Weights of a small mixture-of-experts language model, trained from scratch on English Wikipedia: 6 picks a token, a softmax router.
Below are experts of layer 6 (counted from 0) of a mixture-of-experts language model. Rows are named router (the router's row for the expert) and show model dimensions 0-159. Each number is 128 + 24 x the weight over its row's rms, rounded and kept within 0 to 255. Numbers have three digits each.
Before each expert's rows: "comes after" lists some tokens at least twice as common just before its tokens as in all text. This comes from a sample of Wikipedia text that the model never trained on. Tokens count by the router's weight.

# expert 30
comes after: ".", "\n\n", ",", "\n", "s.", ")."
router:094121162098088156138131148092148159119101154175153125144098105154108089103128134151158154156141116130108136128137142146140131129112109099115106109118131134152157129145142125065118127146145130088148139149131129112088137150116156136057170143107125150137156091117110134108180121159100083154153120131097154167119160113119162152100141147159154151164136103118101148125102131118171093142152102140129140087113118107167120124156101133124137139132147084160124140131085163161087120101158123

# expert 18
comes after: ".", "2", "1", ").", "\n\n", " that"
router:099105166115091142145120142111147125099081161172148112121137100159085083120126132151153133153133116107141125118133155136142138106088087117115106118119155120176135137140172121074123121129146138103127160160138153118073095148113161168103160163109150154146137083117109121114157139152102089163131124155117121185126169087131161142114121155143145139193153116090133161152102132125164085141154106151132142111121113098143125125141109162135151135156142114121133129156103139138121133105138096

# expert 27
comes after: " B", " b", "b", "B", "- B", " | B"
router:079093151126112201132108134129172149091099141131137104141093113133117122113154141139154146163136106089101117135166144163145144130090089107108075144080117123145138163190138122098112144108124156112120121171128145094122116165113149127111137154128168149143130117100151161129116100135134106136173131114093156115079135104136117171118134142145162150138133145118100158133117119126159117143132091142151166110087137102147083137137105109128128113143132100132144137113083110155117124127157077

# expert 22
comes after: "2", "1", " r", " h", " th", "9"
router:102144161131095184167113141129122164113100139168132117134093106142140103110131146137160128159160133093106109136127126152138084094096123127121113133139153134174139182153126099128086142128162183096133120147136141114069095163061143164128139144093135135140140106127079143111114130146092118164152146139144140157115129099121155159127122159129155128169138121100110134151107106115150105164180090121129146119113110114134125135157110125124148100152157146131119126140108109134152097079167101

# expert 59
comes after: "1", "i", "a", "u", "j", " the"
router:100074156071111192161141144083145109117101134113186090118084097129107112109142156131148143159136105120136109088159137141145136136075126110125125075106152157122118131145134114128118131134125148093133116111163142095108112160092144128100125123109114142120150123108117122116139131162118106135116117131133115142090191118128110188086108142145154139128158093077107118155097117155150095123138099163155133112119105117147111093137148130118142109134125106149143163125084116141078141118146130

# expert 7
comes after: "-", " s", "u", " ", " S", " Ch"
router:087106143114128159159138169082159157107113123140182089141102098134110136118158149134135139147154093093128137118176117155145117143124116094119126103091143146107125117159142121079117140142121120107174126112146136098116136134083158128082154146099121144117172118126108133089153144159119100148132126120085159152066154121088141165102107153134167141156128130112101129123114127181139103121153120163109140128097095150159097113140116140094117117169140097130150148121090141152086159118120141

# expert 54
comes after: ".", " g", "2", "3", "6", "4"
router:079124163095104165145125148095126148103090145161164117141107077127149090109154142139164147169139090073137112139106126153147135138095112094097098123146165113137148118145122116083121131142151158112158141150155131094078096166122136112092144169098153136140151080123079128110143115164114099151110132118106154155095133110110132156103138191141146166141142120130116148144105117109143109127168094150132141107119136118141110129131106145136122123133145105132137125131075175137124143107133092

# expert 8
comes after: " in ", ", ", " ", " in the", " the", " in"
router:097123158119123168179121133106169148094119140144165083142096080159116122142139127143144116138128102091114117105170144117139088129090113115091121107118107210151139127141155108111113129096121134102156128097148148096084133133101128180125098177082128146138145114144101137086177104157134116109140138133136140131116147113113147154115110146136136140145155108101091120149102147169162110140150097164158124124113134134133110113118104132104141143169138114150161103160105149157085112099128112

# expert 63
comes after: " | ", "2", "; ", "===", "0", " T"
router:122131174155110177154142170098142155112091140156158120143133119122124094112116124123147150171213124100111125104191136158141138128104136105100104134127144150165159148165112105118114108121154160084135157123139123070125103167115149146125161139104134143122110116112096156082151125148117115130142111133118154120111132126131134160136118146141150138147173111128120160138123089123174095135152084159148141102116127138099099169130080153129149121141150121124119160119113162185121119138149112

# expert 16
comes after: "a", "o", "u", " O", "i", "ia"
router:088097192099113160116124147129123166121100112121189098150101133141125116108162133132131138153157100115100100108156157114139126132084125132115134090090149168127138142135114114122085159112156160096180147123127126084129103153116123107151131132145108146142128113088108118124132106158108114118157097141111147175099127123112148171100113149155132144154147100106073123155088119164173129145145122155142109114122120108106066124153135138087124099153102136126134125156079137137103118133170110

# expert 32
comes after: " V", " v", " M", "v", " m", "V"
router:125076152098083171138119141075116148093113128138143084159077128141107104108126150129170170130150117097145119095156120137166135120112127131099119092117121142141144135189134134117110137112135147122150144129168138095123115173127155144132120131102162146107157094100108150132146115138120100138150099119077159120123164126100154153096123126151146157131144088120109146139108122153123113132140108151122156100102129121142075128150090122101119138171138077142160174140084132179093140112141139

# expert 47
comes after: " S", " s", " R", " B", " W", " r"
router:104097149128141185131137167163140151133107135135177122151116071135090121125143143160154140166159123098145108117162129138118129120124126110138099146079138143127151167155150131092073142144127177124138120147121134104108113170085137144117129165134147157126145122122081143082132118134120109139166140140109155132086120096141139176118113119158172156170144124123112154136122108116155118144159108145149133123102124105166115170167101121107129105147120100125133162155089093172105084127152109

# expert 61
comes after: " C", " L", " c", " H", " K", " G"
router:058115149123124180170133127124158164109107149149142092136064120118101094120145123148144127150177118082114107113135099179147132143128128088105120126129115132164120150185116090112116144129152138118174130134129147087124128154127152146105115173096151157128127128113097160121133110123111129161126100096104167121098131122115143135128142151132119144131159126131100173144099107143141106150178100144135127093100125123137094155141097140092118123148147100128153145126074117175121165092142134

# expert 21
comes after: "\n\n", ")", " |", ".", "==", " |  |"
router:126125158131073144143128135143124150106088143161129106120128115166135073085131155115149152143147108092117108112157158147172092122087144091100135102113122144154145173154142094104110123108155166095129150137120127127130084157112132142129130134108153177146129135115091126125135124160103112121162105144125148141109156086146157172121121124131112139172153111122099145148086111135163113127165086149155151123116135095105096153137092136133137121164154100139121143133111148198083106125155094

# expert 23
comes after: " |", "\n", " |  |", "\n\n", "ated", "ed"
router:070114144126113154181120156110160149117111149152142121132113111174115122117135160143186139167170092114107115122171147136143115107092108106114114102101138135164123148157151118107117131128122156119121146145156140134117126131105154148104176139117157129166127103127113171114171111151108091135146095138136148165107142110106129159117095130152151137179127125143127147135128103144180076145123110146124164102101124099128124145149080156111166131140180121127133173116113176139129110113165087

# expert 13
comes after: ",", " and", " |", " by", " of", ";"
router:092084163122106157140125134126155149101095161128153115123124102156129137091125137132191163189150100115114103127168149130114103105116115088081118106095132135142149164120130108105102131113141148127157119132152132086106122139106138152104150167121168170153131144137104151092151101146091097140148110122123156156079140108137155145111110133132147165157135130119116174161112137140176142134135121145131152093104121119150088151147097136098130117159157092143107146155073138146110126087125107

# expert 25
comes after: ",", " S", " s", " N", " n", "N"
router:093104170127146154126128156114165151125109141115170116143124121129136112091159138138173141136158079125117104100165128135111131147126142108113100124074136137161141129153148120097120131142130151105178125142116131084100117148102161111101161176144137160144156108119111123082148104142116095152169120123081151125090145105126157164110137135164150157174141117109093176145113148120175105116158105149134149104093100147147094144164121127111139135138123102105115162132094125180090137102132121

# expert 53
comes after: " the", " M", " |", " L", " of the", " in the"
router:118081198106115169147106112113154144108104120103145098145114106161108078086152111149171143137181093100117115102165113119139131142100124132116116082122148140141144135150149088097119153115129150138174142141146159088075108175117146152106121159128172152134160096112110135110149120128100107129143101124093142130101183101103119149127123155141137154143119105134127133136105129144158095156158114142117150098124096111150147163146121128100116121144157090155144171114099139150107119106131126

# expert 39
comes after: "\n", "-", "\n\n", " (", ":", "| "
router:123119140117116163154114140123143114149122124139144079134090096142125129098145124135145113155156119094122117086189144133158132119111096137109104111124122139140143107164146102112110129141127146104176154143145143080143086144133154147102146144117128128138115091086119170090164133150133123126144109139132144142131146105104144153119090149152132175151147095109102151170129098146154105132146140189171143104095148150133081114132097151089145114140103130146104142143109196153053121147116134

# expert 55
comes after: "\n", "it", "en", "or", "in", "im"
router:144115144085095168133077122104121117133091131148145110146107127162119111104137143114128123144158102127147129131143130144159096100086136114080136111113157120136131129163141097114118143116138115121170173140172117112122106146120180143116118104128137141148111119120138134119141118159106092147137114164134118184124148089113157152095105146169149104170122123046115130171120127155149113161152108129143143090112130116125110119162108157088153114141125147168150131148099211164138113110120120

# expert 3
comes after: " |", " | ", "| ", " |  |", ".", "|"
router:121112184136099151153124132142165142122095180150188085142073107155140113095125149154175139157175102130113103126146160131133121121083133113127125052113146125138156139165117132107065114121159128097136148154171122102112113143107132142104148155127134128140137149124125178129145109146098095115141079126120145151092147080122168162117118127138142149187145124108136140147111145130135133131144109159134150102119113112113108131118097120103143125157127114147128123136109170157112132127165112

# expert 14
comes after: "\n", " (", "=", "\n\n", "|", "-"
router:094117194131127160160114127125171155116102129144150112149079116113126108095140128148149114149178102106096109104181149113137128142113133101101126107114134143127162141150132094128087146118121129102180128144134137086100117144103135126113106171135149139145134099103103135096162120148123123122146094112100160128129147127104123155140126161175172171153129121123094155164113116156197096161136101114144127114100122123138098130163125132104121093159115108130121146162102167175093106108124113

# expert 58
comes after: " A", " H", " E", " M", " a", "A"
router:095110161129139180160120144132154155087118136117135060165121122142148109113147131136135122158196135117123112111145131128144107132129138110099109114123141157150138168164146068135079132127148183102177124135129148108095097166111130143133113142095161158112147139123107126111118099150113131133138121121093159126096129115102120142105120142145131181140129133149107158150110090151171126141154071127142135107088144120151099133118115099098139112156150108115133153143094113189138099111153101

# expert 29
comes after: "–", " | ", " D", "ad", "d", " d"
router:115127135129124155164127132094118127108084114179136064120114130175109080105127149139121139140189100082135124125138162142160110099112101123085124105125133134159165157160124127115100117063122134106168174118128154055115092123141143172111150148127128133131122122116116138125145111108095121132120099157125128153104161089093141132138118132133124125138179107108106108115127120142132091142145122131125143079108130102121107132143119147105150135165162103133156152114072156156143125087136114

# expert 33
comes after: ", ", " | ", "–", "s", " November ", " "
router:116119157108104147146116149096144155107120157171117099144125105156074145109122144132109146143155144120125121114158156134123106103124132115113128130112122141153154163166132139064107132114134141125133134129144127108134115119115118138114170118124145131123151106118104150088170100138112096152136131142111144161112149088151168167107104121137135130197175119108099160151121118139199073157146137162127181078092135131120099106157116164110164125137154132128123125172093146168102105098107109

# expert 4
comes after: "1", " L", " l", "l", "2", "f"
router:110124142125125182144136152102123128108086146135143105164124110148125103134117142159140138144150120083130127079136133163158158132099091115105120073101112142147146142182180141116103149117166173081180134102150141103108120114100134117141133137077123137122145111117097154134154153110087114146146105142096136148103159111100124159109148124119150136157126084099101135132112118149128138187175116142161173098143098090155094128143095128101117097156134128125147136139092110148125130120153124

# expert 51
comes after: " p", " P", " t", " c", " T", "p"
router:095149129145140199141144157118138136122091191131149095141133121127094103124135110134114131149157125096145107075171166158161100140140101117127136100112157165152094140151145091132086133109154179081166143112116129120095112127125139155156137161078126137115145132118094153124116117131134157149129117142113152138112121115131138155118117152157125146137154082105082130151135086135128119139147116162169136110109139129125092122113112142085140061127128120142109155110080151151103103095139126

# expert 36
comes after: " w", " W", " p", " f", " sp", " P"
router:103116130141129168178127188120146133127102123169148096165121067157114121112101123133122158144153079092134117118160130157166108113112122105133104125081124146153140161161173133126111136129143164107156123156168132077107114127142139129105135159121130130137111099104076173109146100121123120145129106165136145140103114110130141156125089129143138161148167108127094168126132134137146123151168116124116137132119060112153126174126111124080135111140152115128118142155102140150117093117184101

# expert 20
comes after: "\n", " |", "|", " in", " of the", ","
router:106091190098118167159114130149137156104102156117144110158107116169134113121134149125172136133188106133112077133148154113115118123109119123075140106131144168145130146148141084125125165127138135102166148140171169094067115144108149161127135156099139129144166131110094124109152110134089138142136105129136150145115140141129138162118138132158157176158129113143118143159084101161139124151161092126128156084117096104140123135161103126103143116150109110144138161152086111172111117106136133

# expert 49
comes after: " the", " in", " of", " to", " in the", " on"
router:104088154121148167160107127111166167121108130150128091094118113163125112085178128103151132145153071114126098119144142108123109160120153131117116089095160136169151101143158097104111159105131150119177140116134148120064131116108151151114135172111141138150140136109120127084147105125120112115131123097119143151138157112099153149112101125153178156176110086111110148121125121145161071139147112155116137102091115129131110136157094145115132123141148125152122181149111155152099089123144139

# expert 28
comes after: "2", "8", "9", "6", "7", "3"
router:107125182117093175127090154148134140086082171151146126146088104169139092128143132142170147167177131094113113145140145120127105112083110107106121126152153134166150157151121104103097126104139194112129138144159127084091095159076134142142126150108156162135128128104109142122169112146095122127163124143134135181101146097124153172109134134136133147161145129110122139161094104131174095157139090128138142101117123103126112134137126122119141119138140122138123120146081127164126121113147108

# expert 52
comes after: " f", " to", " F", " in", "f", " for"
router:134110115098119183147099157162146128095119138141130115148096091135135097133103103143143137165143077101150109124139132122106111135116097087121107113092142133162125135160173125085117155121126162111135122133168151110095107102116140124128154177092155138167135109103081153086151126123084119147147118135125120128091149094145157147116139124163155151143121122123113133116090114125139094177155117165143138125124106122157121158146095156083147111152160120136139163193105119144118101090139082

# expert 5
comes after: "\n", "\n\n", ".", "-", " (", "==="
router:101112158116111145170145124094160154102113142157128105144105092168129103089133132151144134144176114101116112149142117125146124128116116116107107115116133134144167137160139098110118135147113124094156129150143135089126101157110178162086139176088151145114131104130101147069160121151113118144142094151115156125115160123110154146110117155149142154171164116139109150137127144133183111160145124144147149083136105149151095131145099142104128132173133089133146158145088185184103127099132106